{"num_hidden_layers": 14, "hidden_act": "geglu", "routed_scale": 1.0, "norm_place": "pre", "norm_eps": 1e-05, "rope_theta": 1560.0, "rope_fraction": 1.0, "init_std_down": 0.0, "optimizer": "muon_variant", "final_lr_fraction": 0.0}
Below are experts of layer 5 (counted from 0) of a mixture-of-experts language model. Rows are named gate (a neuron's input weights, with its number), up (a neuron's input weights, with its number) and show model dimensions 0-191. Each number is 500 + 25 x the weight over its row's rms, rounded and kept within 0 to 999. Numbers have three digits each.
Before each expert's rows: a language model's description of what the expert responds to. This comes from a sample of Wikipedia text that the model never trained on.

# expert 28
What it handles: Mid-name word pieces. Inner pieces of proper names and words, such as est in Palestine, der in Sanders, gen-der, ots in Patriots.
gate0:504500555492537539504526513485505476502543490474476480495495511506498566503510485472464509536470505516424510531493491461511482477491518531527512503472504508514510525519555450514499527464487479487493517462476525468472512519506462532472473506500488512437513495510529493521450501495538520468457465478516471467477499499473536530483511529480526487481457490546493477491516508470486513528519490476469525457522497465529474527483497489476542471502493500502502498510484548506513514499472510509488515490499521561512549509492537479480464489528495479498473508552534544490520478499476471499
up0:499514486528514496495505495530486486506449519486504545510520515466500500509515471553468508450510503506520473496477516515510524475497508531459517455449519511487502485470456548486529483526506513464461482480485477523488484541498507527499494501550491497516462480472418488520432494487479522509507546524478520490509518513513485503479448496487483534517541489478483529526476497531529510502518512518484510489489523496516520480507522521500506484502500530483493481467448469494491511480524498502464538501471504470526495479533447490497509557466485537474520477469475521564570497502515518502
gate1:518504497507462464482538439503468479471462455495528526525469536484509485448517522553505515520473494475481483474547513477559487524513505480515462523485482491509454503523513495499483480543489452495506488494501513513453488509464509486490521503478473519482464509471510550496477495521476450439453508485500512464490498499473520534514506503477484498518479505493498519467526454458506509493469489497516511514484495476531540488530513512529472477484507516508519474531517478549526502558486458488468500465510472486470483505472483469496504470552492448498495503537526492541505521481495490511
up1:532538506526528525471520537496486473517472476476503518507541528510498448485465502505522554513506496478509466490481480510510453506535466546548472480503515511514497498511481502464467497491503519511504494489503494506509456499500498471455517516460478465493472497525498523488446496513532513500522523434502523509526510521483462510534468510506503544510491465469528509489543523475542498517433471505474492477499529526506535453499481466483493468467529500500494487521546512436502487489496498499474512483499475493524524523516500491542485495553510504492447516456493473484451479516519481549

# expert 52
What it handles: Place-name first words. Capitalized first words of names and compounds after the or a, such as New York, North Carolina, House, quarter, anti.
gate0:496475466475510488510526503484486522511497512438503546512517491506507504514508483440502473487502545511526534457487492511465517510525505506514489465542507496533512519511416470529537519501481533511474499482500565516506517534469487489494507470511506509451495511480535496511490498499510491511493465499473509475520482460478475524497507507517534504491510475498512511463490461458485540507568508490455521501490496501485516526524490497467484536491496454510448488473448524500547477518513516515467476531497542493486526492465515495497459517516510527487511452443467476488546515461520530485
up0:516518537451499523537442514506516510522518506540490493488489514494490540471510500496464502470513508544455510526535537499511449553496471486470524524495491514530538520470514508477474536498493512477522498524509480520532528496495469524435490476484522481496473464443521491505523518491511527508480510507488505528476493507528543505499514530443483537515460542487483482553527520484512467484507518584510501438459469479482478513485538532506493492524512512481530503507488518521481527498485517501522508506534481522523523499521497500468530448490482480492513473530525502482470472510495508535
gate1:511504509454536530515502500496482521517531498475516484523482522475480510454507471509525505539506521508468488490541498483451519520457517481480470547504526513527546481514506553494501473471508517518495507491516510517521448470461515493524462527516495500530499515508473541482494502451526479529560490495464520494497462545518527513518519492463510506483460524471472489493511489508458489479490508432526445506447486487503521477513506454533457511531497505448471524538489473495527531505489471490462458546518506529496477481491493488468483473485518512516458483459481491491509468509516516489
up1:491556467481548511543513495483480505533537501473482491487497557449521517464513508511518492544505510501491498499537524454490540493509531481467524529515503487509518501496509484504496505465525523515507461480511485536502491523475522500536465469538505494523509516542474507492470476476545481519545524515486536477498520536513495523474508514501467526490499524452477513529527486539488494494513515440472451473489492451518488483499531470525484508511478539488481530520466516521551532524474471484482461539476493517518477497539493514464525473465501516514481472455513489493506499546552504470

# expert 59
What it handles: With and including. The preposition with and verbs like had, has, including, between, especially in film, series and cast descriptions.
gate1:500487502477497462515520471503485474467482458490493548512523524475476504456499507484504504467492526510487479490514559512472504489519507542478501461492510506479505487564489512500508499501537523551449457461466501476491513481482504504543453504514493496500489463452465494501488487505482489499510473506455537507512511477473442509480485460510461498514477467505478507475510532502476501451518535509482530446496503519497480524506498498517530512507462527514488484509497517503481500546468498470530457543519558498476509505502476543531495494559472476490512490492523441536563513486495494534
up1:503507498540483533491517517533488519523521520518475533496447528451513481495494514483491495464512470485502473548558521483501492522510529488466510505477481451492524452483439528495478537528516454485497499540508456540464472500497538536490479501524515485488498495531483492467503481454547492469499500498510532523485473529525468478469508557483492510533495528488502535473520511525500508493516504470439498543502512483531509478494511495534525516482470538502499480503473480497504440505489532522492504473491503516469463506460520462503436482499528489501463520492519526490541519539482484497
gate2:476497482497495508519501463478498535484511528481504516492493503490467510474466523505468517510478523550559488546514497531481504489555474504474469480464517520503497496524545522505515504523482492492459523529461505496501491481521515527492544499449505540451527508488499485511487515449516502523471496532520447493492455485518522461510495519486461469477474516504530531503487539488463509464496496474496496487509447501530455480516505509457516537525495534512503492468480487462520485462454509518491520541515512522510557538489534533514523551508462540476521523520516472466491521528533514515
up2:472476513511512499533500512497461520476493543478513515483530495477508493484495504544513520520525521503506491535507512470526517468502544516502494472505500466468546486490439514492511487555543538527504481525515486482495456482486516523488513498476487477464538481503448490459500486500460513490514501522524491468499545504507514500486490498494501521534584493475529546477517517506503479482534508515522493479505519476515498514479507481439474487522443499492491535489453485518435475496451451533502499490483464501506463466485495495479503540516536463512524479505499530422510518482504509497

# expert 34
What it handles: Vowel-i name syllables. Syllables like ari, ili, eri, ini inside foreign names and words (Evangerion, Elizario, necessarily), often in transliterated or non-English text.
gate0:541475520500502491460503483482519489522497474488534480479500504465545503445482438530477500474504475510539497467499549467520495495495480503518506516465467508481484493541535459442500493464493513496510539536548515514489510489489507503510507483501498527497503515470463476493491587534503499487476511530521469493545525463493530510478502476485486468501481513500508523477500519527510478509502489492537480470504483522478510477529468518523535501544496480505492483488495465464505497469478482484486521489490513536473435507477560527508472536538486455499564512507507498556520544509499498504
up0:500467498474514482470425529526529494488492518499479500473504477461521495469500494562429531529524469475506512456490505501526507467479501495500472471464490478517496508511516497479514489500461464482508486537496501518508540522503498480485445483526529482506484491522545499523514538515497478450478461515441517492468493451505551528446476511493502501510484504512477484501481475510521535482498483470462510471536529490529535478502457443519569487501504512491506487498481466490490523512480514476485544484469501471527535501504482518508502484519473469455497476495535483506497481476508544511
gate1:541475478497528487499519505516511476470523502464449563543504468540505559485479477477482466532510478479523543498567466494504519493491515488487511507521506458479478520478512510498495499537503529486495471504511516498528472529481457490501490541522506533504476484509517483467498455539514546467415485538508535460495511485495517525505486526507504481509519496474501484473518482479477515511509514480526490531541524527505476507496492539491466511494542498466554515533519494468456526488485477507515498505479519494537533489495515500498539524530529459502456479502525444504479502535475498501
up1:496481479476498538532540496466501485488531524455529475461512497454508511480487554467499466479490492517514476478465497560543521485526520531499510481517514519499480513471486499508512477456485510524483509486495508501491535493502559519457517451475481490490498464541462495509526477520490500499511498521463470511512541518541497507535531477488530504476480489499502543498553504512519523483465453509447510531501464515518509481466485446505538511516491518525511473513543572510535494532526500478510523496496503511506525509535478512471499489523490527541468479536453517512509489536500497450

# expert 47
What it handles: Determiners, for in titles. The, his, her after prepositions in biography prose, and for in Member of Parliament for, plus Full name fields.
gate1:474506532537517500488552470522474513517470514471472472495514519501505499544531514526521482492536477529498498505477457467437479482534488503498514486488444495511463508467470485502487480513485497477514484474544508469462499524508518487496485515532524478516530483524486522472477503518532550496500493500516518529482513499519496464472513502547530504499536491543477469473539495505535451467471563491561459484507500477489500513504535480528485470493479437495514492516521484457542522515519488502488492520505477500466449511501480495477541469525523481508530488473530490527519457480481482547
up1:513535527465468476496529513490498504464501479526551505514517471544447496528479493496467497492550519492530494518482479438523520482521507492523502473436488515466512538509530514498483534536526486509457520494455510516513536472527485498485495528525515505502462443517497553516509512467493524492474501485509508501557469455487449498533538501436476501495458503534464508455521521517523513524460485519496554478528516521509483513503507497484475489519508527508534495483530500485522502562483515460481527507519505489520514508507472512511489500493500474485467504516493516547485472464514494475
gate2:519486444493491484526462489522535484484538477537462497502506436500488489536488520522458483517536533506508507449477529481507522527516519507477442516482508508487456572523459537503486515514557498445492471478476497525484461506519500517499502510502516510486536481513469480567449521500544524484469516485511516500547470520495513514490491527493446451511456525497482464472526500539487516481484494500464509509522480470522501495476481476481514491463473495515503509496488522524506518499476552520480492504468521511515489525528475523516520518491482504521523481471514526484513492464493492458
up2:491471464503519496507452481539508500481517500531491502496520448510494502543482498501495478542512527544517502482469471486495510525478507539484452484487561503492484558561492508455510517525521484477473472450480528506498522482540521507488502509502511499529508477524504458509509502496531546510495457508520461527529489509504507524493526493499438477548480516516519489484525485569516525485480533510434545533541494509515485519472508512495536509480482528500490474514486519496517489484498543520537493502488512534534513512498484520547477535475473484476497473467447521483497520529482475491

# expert 48
What it handles: Verbs and articles. Main and auxiliary verbs after a subject, such as is, was, has, offers, became, plus the article a and = in legends.
gate3:497553517538521496482510498479490462507530521481525502485500475497494472498496484459470499499491529501522553473545537501468500520465488482467551552472506530509500525481527524516536515505461501504533484505553509515510499501492483466476488506525535498500501511479490510469510497504507527530491507507480464510538484501471505508538619515489564475529528512510470520558473519483492455543517530492522491511473494503485504522489471492496508486535526525511508488449494497486502486520504492555474516486482517470483526546523493489442484476484523481520489512492523499510500517533534488534
up3:482495497476481489515496492499501500481467490526514520499558501520485509486495516541531454482535515500479444518448498475488502492524511500522515496471500461511484496508480503460456451485502494525495502489457498517453453510557546512565503493486437491492493488514497539505502501531517493516522467467510495499516509508512458520491468504549443495479528550470539525466517534517496518470430499483454520488514471498486485470519526508504489546494475482533489485523530484503521483507546526498489458488467490497530460473462473517481513507474504524489487510459505510512476489487460500474
gate4:496517498496494526516481524506519484506488502517504499514521496512485462488516517478510499517483484500463500481489481488488483512523537519524499475497467542492504493449488519516526492488471510522523487497522546469505471501482496501560504439548485525487535493437536538521490475473535479449469486468482499486491511479480506515502519494485488515517457478532532512512523451509491468547517474469475488543503522545518506517509499527509533528480475492504490493524469533493512463516511448496521563529496551451558540525513526454495510517502521502518539557518507445473492506538489523518
up4:476482507482517495465509496508499517499484489460501511460481539504516517485499487527479494491516510476520498497524483511496537513469476453487517528492508482483476493535477475497511511477502517482456493509498421524515509515513523496485493525472524502482488478548488478490479484530495492547508506532527499504520480498530506486531455472548509533515566541460472488502488520454506534487504508538460480485520458486508509514487550489505475512523494537498528522479501499492517524515481516530501457514517448542429468477459530553491508466510507518514509502493477582509530469505534475447

# expert 25
What it handles: Articles and numerals. Indefinite articles a and an, plus numbers, ordinals and compass words before a noun or place name, such as two, second, New, South.
gate0:479466479482532516527485533469493497508505512474518476494474454513504490487468473491539491486510481518514492521537502500463489526491496524525499482519463523577479444502471514517511480464525485489487483468488486548496502514536535500472499481514509528547497489528532540560524517528516499535518509499462487527509503500500496542481517470449539542500484521500522483485543455544484466464463487477469503500528495512497478538515471479486468490525526499496535477564488468486493522563525498515505450514516524494506546529537509521547518498495514485510513507496454490499494481521516513511
up0:502469496471490514454444484507523502468491472500521482514474516474512504487478547489538492510458501545485472499491499505521481518488501517482525481463452479494470541493459531510499431518531516517516499512524535473496474501474513525477533502496493497521492490479519491520534455494490515499481475502496536511465491488511497511491509488499440507511484537509508470511505485491421491489476494505508510534533494502444499438524528552460468479472519489509503469461489429474516481521484513450494509518537505487531479528463476502438484490530499488532466493474489487524521482458489518494
gate1:513471533499493506535515491504507487449503503499473516497468482478471508504486459512452461479518468503500513519532549451474504489497507509456515494551477509499487493478499527515482505521506446471477512510517536482550487495514454494516469468491497478497494467517481488529484531550531493512489459505537462439507494553508512452540518494441523522460507442526524513488513462541492489535544521513499490492470507519491449532500506540498509500486528507540496535519505484496484511512518524494477499480515497496487502485459525485449496511546551513497493542490529489525521484521513518471
up1:435548499497529490522506528490524523485517508480526530483505541460454524512503495540456479513496492485522491498494529476489517468559493486461500525524497463530488495491518525492520523482516515533508467520456501441485515517486500503550481480477515519530491482494490553508486465538507506507534473484522508473493511570506443493537501491523503543508551502514524526555499494552510511478501537502494462505467505499477472492482499515479501506492461505495501491513502479512489469519478553503459477488490458473474483455494500499436503496511530503521469517526529516523506460490516535490

# expert 38
What it handles: Mid- and end-word fragments. Short pieces inside or ending a word, especially "a" and "on", such as Dioss|a, less|ons, intenti|on, Venezi|a; also un- and dis- prefixes.
gate1:492512517507507502458476476509492499499534525538512527511496461517501506499490508497528533526504522508445566439561519529540507509513469540508483483497507500511495538484465470506499489489537481509498479520503506486508460505478535479548506469450505488514486484495476485515456483515466510506489464491489541485491484513461516486499455491485511503466536501476489519513499539500484511520490490474442515470467455502552490545521531457534553487504474525523499490562503539489542542522474529470479495523539510527486523473492498514468490492529513488468468482495456497478491495486502511537
up1:506514478488472486516514518474504483433486560507477491485511514523447447529507494486501493512483485530490502464518474510506473491482519596481502538507478500513526502473458472519504429485492455518480489508499483512469486497531514484522519521508494477521490494549532466463451486504478509507503522465513487514546487491498491498520455512476493523523540469515497488533526484481496503496477532483487535510479519470546526496492498464517551493487491520507503493540491537499520483488474504486505496523538524502478479453483516529460462478542506500474511520505441538518505458490487547504
gate2:521494508463484467503479490503491527506534490502509525550507459443481489469499515522534479537493500485536513529492472488483509516473486485497518488496516464483515447496510510463528532534524497501491486518458499508495433491536499502541494517452445496525540461539515503502435501454508523483490503478516493456517486487501491474508464506492491505507496506494520493505510495505512529503513508536494537549486537483536514500463528481532510556482457509532526505493446476468440517518474525467535490520498528488492488491550523508528471524523472480466532513470529499492486536529508492461
up2:504487482499508483480555468480482473476508532479471487483527537541486515497515505488512461495481515495509508513528459468504466516535445455532479492513496484483477536494499486523492498517545522507545528513492527524470525481474561490525528504506515506481496580484466518497530529514507463550548496517508445474475488542494503473495527517517515449479495533496530454501486495483486478471523499455512461513439477498509454516493485522467550489487544494489483483532511496485524526540461517480499505473484534485499475473469513479453482486491525495496499471494486483493493506479502477498

# expert 55
What it handles: Copula verbs, row starts. Forms of be and become, such as is, was, are, been, becoming, plus the pipe beginning a new table row.
gate0:518477522469497507506482498529488492527509519504459496498479478462491483496482497508497518469493477510488503484542501517498520499477541517472466483582483505484499477533470505510488493523504488497525441491551495487479503502515495485535491503475475522510512493500492503506476497511484460518506429509552564493464449552536496526489490526506510499495473519506471490471557519470516490552539536494485493465507486501508491531507505483495490533532501506464486493513523516471497496446478509528457459494481501463516545482451466518488506439567501527457479498510515536478469508518522500485
up0:448474445501478465500499463480479529461497527503506533530500506481473497553539496496488499476495535486527495554479542509463515493477456447536521490469475491536523481505463477554483508491532486476510510542509528482486493526537525500493543507487491483526503470475468537470493473477468510438494527538446471515522516517472491493491517483474473461518576499529484520487474520489493519480510474524516508529460493488508539531494474479529524491502466491527494514476484534503465496509487511486488540503536543507487492498529497481479509474476492498538500497482515490500544525488506531495
gate1:491447476454507512521467452517489498508498502462507504481516461464477504482532569488475500526519491565518502473498530529463505486500477495503504483501488529536516502543512500489466503493500487462504549492497474486502513494512508503486485474502488480513459476505525510506515510487481499487500531478517468477527489493499474503497496525490506537497556524498513494466505484480487512486531479499492529481503477490497483536494461507494458545518474515498456462524456537492423472500559508520472589539538490485487498538529510482463458536500467523521482534493504462508459496514515514509
up1:430440479495515475461515469498501495483511537484500485481487489506465463462489514492472500523504472547510499466503538512494497483478462479510524506480494530514520454516513511478459507494493480495508519521450489475494504481511509514522470481525497505553493469478515545507518458488481513489504474521526468469489494519501488457489518515512502529490539501519471505492514488508509518504531496498470554515532452525497513529532530476494445524508471545469474441547466527476450480544532492494445521532546478481484462485511521500478494479524460498536518532523498475471488489503505484517

# expert 18
What it handles: Name and number fragments. Pieces of names and numbers in tables, such as decimal points, dashes in scores and No., plus verbs like used, referred.
gate1:498491499505524500520506500536481486494451531473498522537550457454538462474471516490483548496513496501510498508533485482466540498488484475468489529525512521538539488474541493551494455493491482504439449452505539489521485493524500511514481509519528550455529526498514483501514460489525488514506555480514522510480488480488458520506524499475505505516523495509490508544503488535511497524455522475497470455534496507532532508527469493483482453462462562531531473500487502500488529499510456493496499523502495490529509483516487473461512480465514519502520475490490554507466478484497506466
up1:510475516494513526523519531537523493548492500492524512549523493469471489451462491482494525496472469498490485528530462450493507513499521489447493519521486511540489509463537506481487495539462470493490469479476533483500471510472469509487477480508527537451541548492531466501511493464498484507488469511521517469490498480490506512505517528475478483487520503480487524490520499538466486466472519469492446471508510492471522450439484478489478462518507532523527500517491473497510535486517478512492486516487499488503528497485463464497525497457546529536511473427537488513479477498481452454
gate2:518497481468474522451470486499492549490478485446470490501491499513515511500477515519505484520512531501472512508480485474520487554461451496537478497533521522488481526471538483474536488520500496565495513491495520484577482520490501483528484499473496513457492506493500458483462525547523473477480511510494466503517448511503530527502545504537493546483485488524510488483517514467479463491459499461493507495488457497524489528544507517502534496495469511493498497500504453481502516499505534480464515485505536483483586495517540472506529514497516512509485536503451450493471479496507544492
up2:495510488562516476526530522496492466501513522531507533499498504490474480473533499478533527484492498492514471513507539523507532442493518487470494504479540477492487500556493507527469491495531500470498478535523472505430487491510513502455528505516472505513514521518499528528511489481512552516525478463495500509454552548505469483520454504505508494509527507486519521530489444510523484489548536543494529491508546498481519491487509488516483467500523494505458512528508559506522472530491430515514473509486481500487467519474485523523500482539479484480497505520565562478525537509492499492

# expert 41
What it handles: Name suffixes, CJK characters. Word endings like -an, -antine, -ales in names, Chinese/Japanese characters and byte fragments, and en dashes in score or date ranges.
gate0:519472434520489495474506508518474462505499545491470571465480486477455534453505514505520485485486498467526521477526488453547495515495510504478483483453466482533500487504505506529503474504474557515488493531543505490457474502487510477498488510495531551544492480552480550488465472474489506507529484505480468485548496556498547463532506462467508519464540473507502531507497507486497534508495544476487519523489477465486507478477503491529493507504481524533525479495492480448498533496490482524541516506536512486479509544478520488507514516521485527478534509482464496512499521510478514502
up0:499493457550516492448524516547475468474490547430516555514482504443464533479500500533489473520491510481534504494502493476506500538488470486474499485480432472498512493480516496506492491531459514520474504548489513503459496499518513496461495503476537509503498512520488542489499486486533497491525528543447479473517520483537510498525511486481544537462524489504520535507527485487540538506495507512499516498477473487488518455472532509492484467515494493526504509497476452444516538505482494528544500523526507468490530525474528486499489534519480526484531492457464516520518494521461512472
gate1:474488558495507487487493470533520521514505556457471528457522487514481524512488506489472489492554454476515516511494504532514521496517461480450508527530488524480495453493477510505492506524481497479503479486473483505490492507503542549462472503541541552512528510485525463538471520496503495510439474566499493491501474469500514538490523488482489497533487479557487481494493519480494479504471496514504532499477492495506465476526542493514500526530529463532525522452498480482506492530435533519533494531544490454508501461487510494469493505499498495478492524513494486474534507512523512562
up1:521502463508476556513509517523506488484450463524521464520542528505493492492516498520474484506463495486485464494478504477476461503530499501494482523457500480540467517513534527513475465498511536507522515528539499486455526493495492442461494499480511493517560515490514496501482487468516485485540500469535502503485511506509509498494497550500472496474505523481468475534489485497522470511532470507495435489506523541482471517461480507516478474474494535483516517543524504523468516510520508494473473471499467511490474511530507479503546463494536539539532497525506534518431452511496442451

# expert 9
What it handles: Foreign name vowel pieces. Mid-word syllable pieces in foreign or Latin names like taxa, places and clubs, such as -ata, -ana, -ako, -is.
gate1:488483485457487473533511546509475495507460504508541511468517494517475516500447486486488496476496468492500520503490451471503545528562504485527487441500521508508480499504533508545481472530483519482477507515458564520517490476510458472535458484492484475498521487498529460483526527476469521488490500462495502470535504544514553476480484474454512470475466483488484500467488465500487501503519496505436461491453498530514481494485469495500484492514504513482526497530495535507491509511449555513513502521497475534469525515494515527537480456507501493497520491509528491492491449450491503544
up1:460475508501494510453527485471525492498515502503466478512491517489495486475540552502540497523475524518502472480532499481503493475436491518496526565535467507482492505506539525467521517489512453495554461571536478483486512500515518510486479475489477462479518514545516535507495473528508491529546497561508489503515504501518429553534511506512486508536528508491522519558499530481483486525512482514492517454508478461443506518484503480521524506488492476536482512445511515483496472491538471519505504513520519482522507468524496456470501524491466496507488522511496484498523507528513501475
gate2:435465484471492543522509492478516498500507461462519519511503468506542514481538523471477450469487487467517509494473489486497550565535473486521530540513517505499513522516490476550547482537474549466518494494502505511513469492491484494490479537485486517512496516490516477541509470524489467484502455489514481493500454494461463510514534475464509490473482466501473479457511494517460484489493485475536495491474526483528496513482508469443508515509494526533505495453498460484482562463507470482528556476535488480519507501486526487510550536471537500511532510512517505520503500494504498506
up2:510499465562502469466499479540492501511497520538460488522491483481461460531514496499505530518517507546492497495526512509493486481522532485509510484517508484496501472489487504480432495476503443508487522480504501466508526539521495510498463458497523511511504512508503473476476535474415486537502498506505539479526518481481512529480482472541515486499489485490537561524541514546528496489504500501488504526521517516485523484508523483511481506485469484457495522527531519484514479527444516562458472487468538498513427536525480489503491449462460485501496473503492540514490509524496519521

# expert 42
What it handles: Prepositions, especially of. Prepositions, mostly of, and also by, as, between, among, and semicolons, in phrases like foot of, Member of, backed by.
gate0:518464500477497510439488514464487530470448490479467505525534497540505519487517503532500500547495452523495568516493487510499499492498474537485520517465555523472491484534474510486489495540485491487522527509513458523532494501473495513517512527503481527523476505506493525462521516474505475495453461521504497535535474525500505549477479518515493528481476517500504464491462461482535473500514506438562493486511517547488507449529470500534515466541519484509553547556505466483493472508539509495513529499514513518500490473476496501492474472481500520502534513498496446490526514506508521489
up0:531486523490473485432495521502498502461477480488508476529499493509506539515504471526524505526489487525491523520490481523556504483520456524508541500482524519477457469524484543489500525538455512526516518500510485539529468461518488508514515533521499516504473475526502552488500508476528490489474484510476461532493458504502471526462504523500497516439481544495478487477466480447510454517473491441548514490500512509482500498513493487554525486491490487517527516555502489467488447537570485480499514504528513501524496483515512531515518478486480536504518541446495491483516495526529522506
gate1:525494547498416501529511503538441504503544493515502473507471494511478489485508492480482502492501458518547500455519498529509500502498493503500493490541523494501522476497476511486511496484474494491522522492469516546510481484529518471510506476524507505529492494519536463528528520489535437535521526518455487525495500460512510478496511541529451489504477492504492484456492504504436489471520524504452533483471491507505512548455502475503496519496498438485482511480558498554491482524477519565520504501471539535490547513534537485470507496507480548523505478514486498499494506524485482477
up1:503510504507501541447524484517491515525518480497536499493454524471526534504509531421516487485492512482525498520470522478483491519476485511501490492472515479500466491476511505468527519503500537510470486504539496529525515486537474553501519543511493479547538514547469520456499479534455529460499440439505475527479495496504506532464522499452533506473508526450481532524490523463502542527497507471462483522470464539483477476505480506497496488512515510513494476483471550469498481488565485492487502503515490521505519493464515468525515485541514503539492519514474508527508505531527492517

# expert 10
What it handles: Copulas and pronouns. Forms of be (was, is, were, being, been) and subject pronouns or which after commas, plus closing parentheses in citations.
gate3:497537511501476497492493497540510473475472483521520465510485473515486477519536461520524496497517514514475515470459515489504497509544492484471475492476500542507443485483504541511530467487494485522510544520508481468467482468545507527523541463526481495530500514507504482534520517527471513498494469483502491508491496489473484463486483491506495470552539502517498509510486464529538523474492489470485540529536526514442500492505508513518499515523461510487457475471541466459515498501578511500508517529520533491530548522500498493534478499502509477527496560501464492508433497536491433477
up3:497486482467507473466485552477486488532513520495449490510509507522510499493470505487463520516516487471513471500508495512509500491475493505516527495528467462472528510532507471535490494476493474490486492471491498517507475515467500484477501557468509506479513485441489510479510527482507451494551492519520473498516493559507531541545506515502509493445480488449480453490473543506499444458489490498478481508464498485541488501509547508472517496545542501525499502528480541520466479487466473515487496482454500511509473486481485517514507475476495482422456495537513526516539500481523559533
gate4:463534538473513499491511492526509510472514479496504547498513436497506454486486509541528552511459479481537513497518479499512502507499492548537463489526541498470475504517523500492534495519524517500501472502551534447508461476459468486451508519462487524492487515480489499505476502489492475499479500502511490475511471485470486519510529452488508474473493491534489461484511457500525475469474480484499505538513478527539504476507469515468522462491462529445467507509496476505444516518505533513506505487524445496460522524503506523517476481452549507491487467537462467469493520485509533529
up4:534477474519466495542479514510471468483495534502490452491486511484482534511528472499484500501573526485465489483474497525489508491488444494470572511458481500490509541472497474548482531514515473488514520469468490525495498539508539526520499496511504460560494521519503518506491504505508530517512462521491480523474530500524521485476464526519461522530521481529526554528515550521469533504534489506524521499500515499493465502515493496495477535515556449537497528503487504453534485539505500493491518485478542491536500514498516504495519489491454466526500521455494523533478506550508480494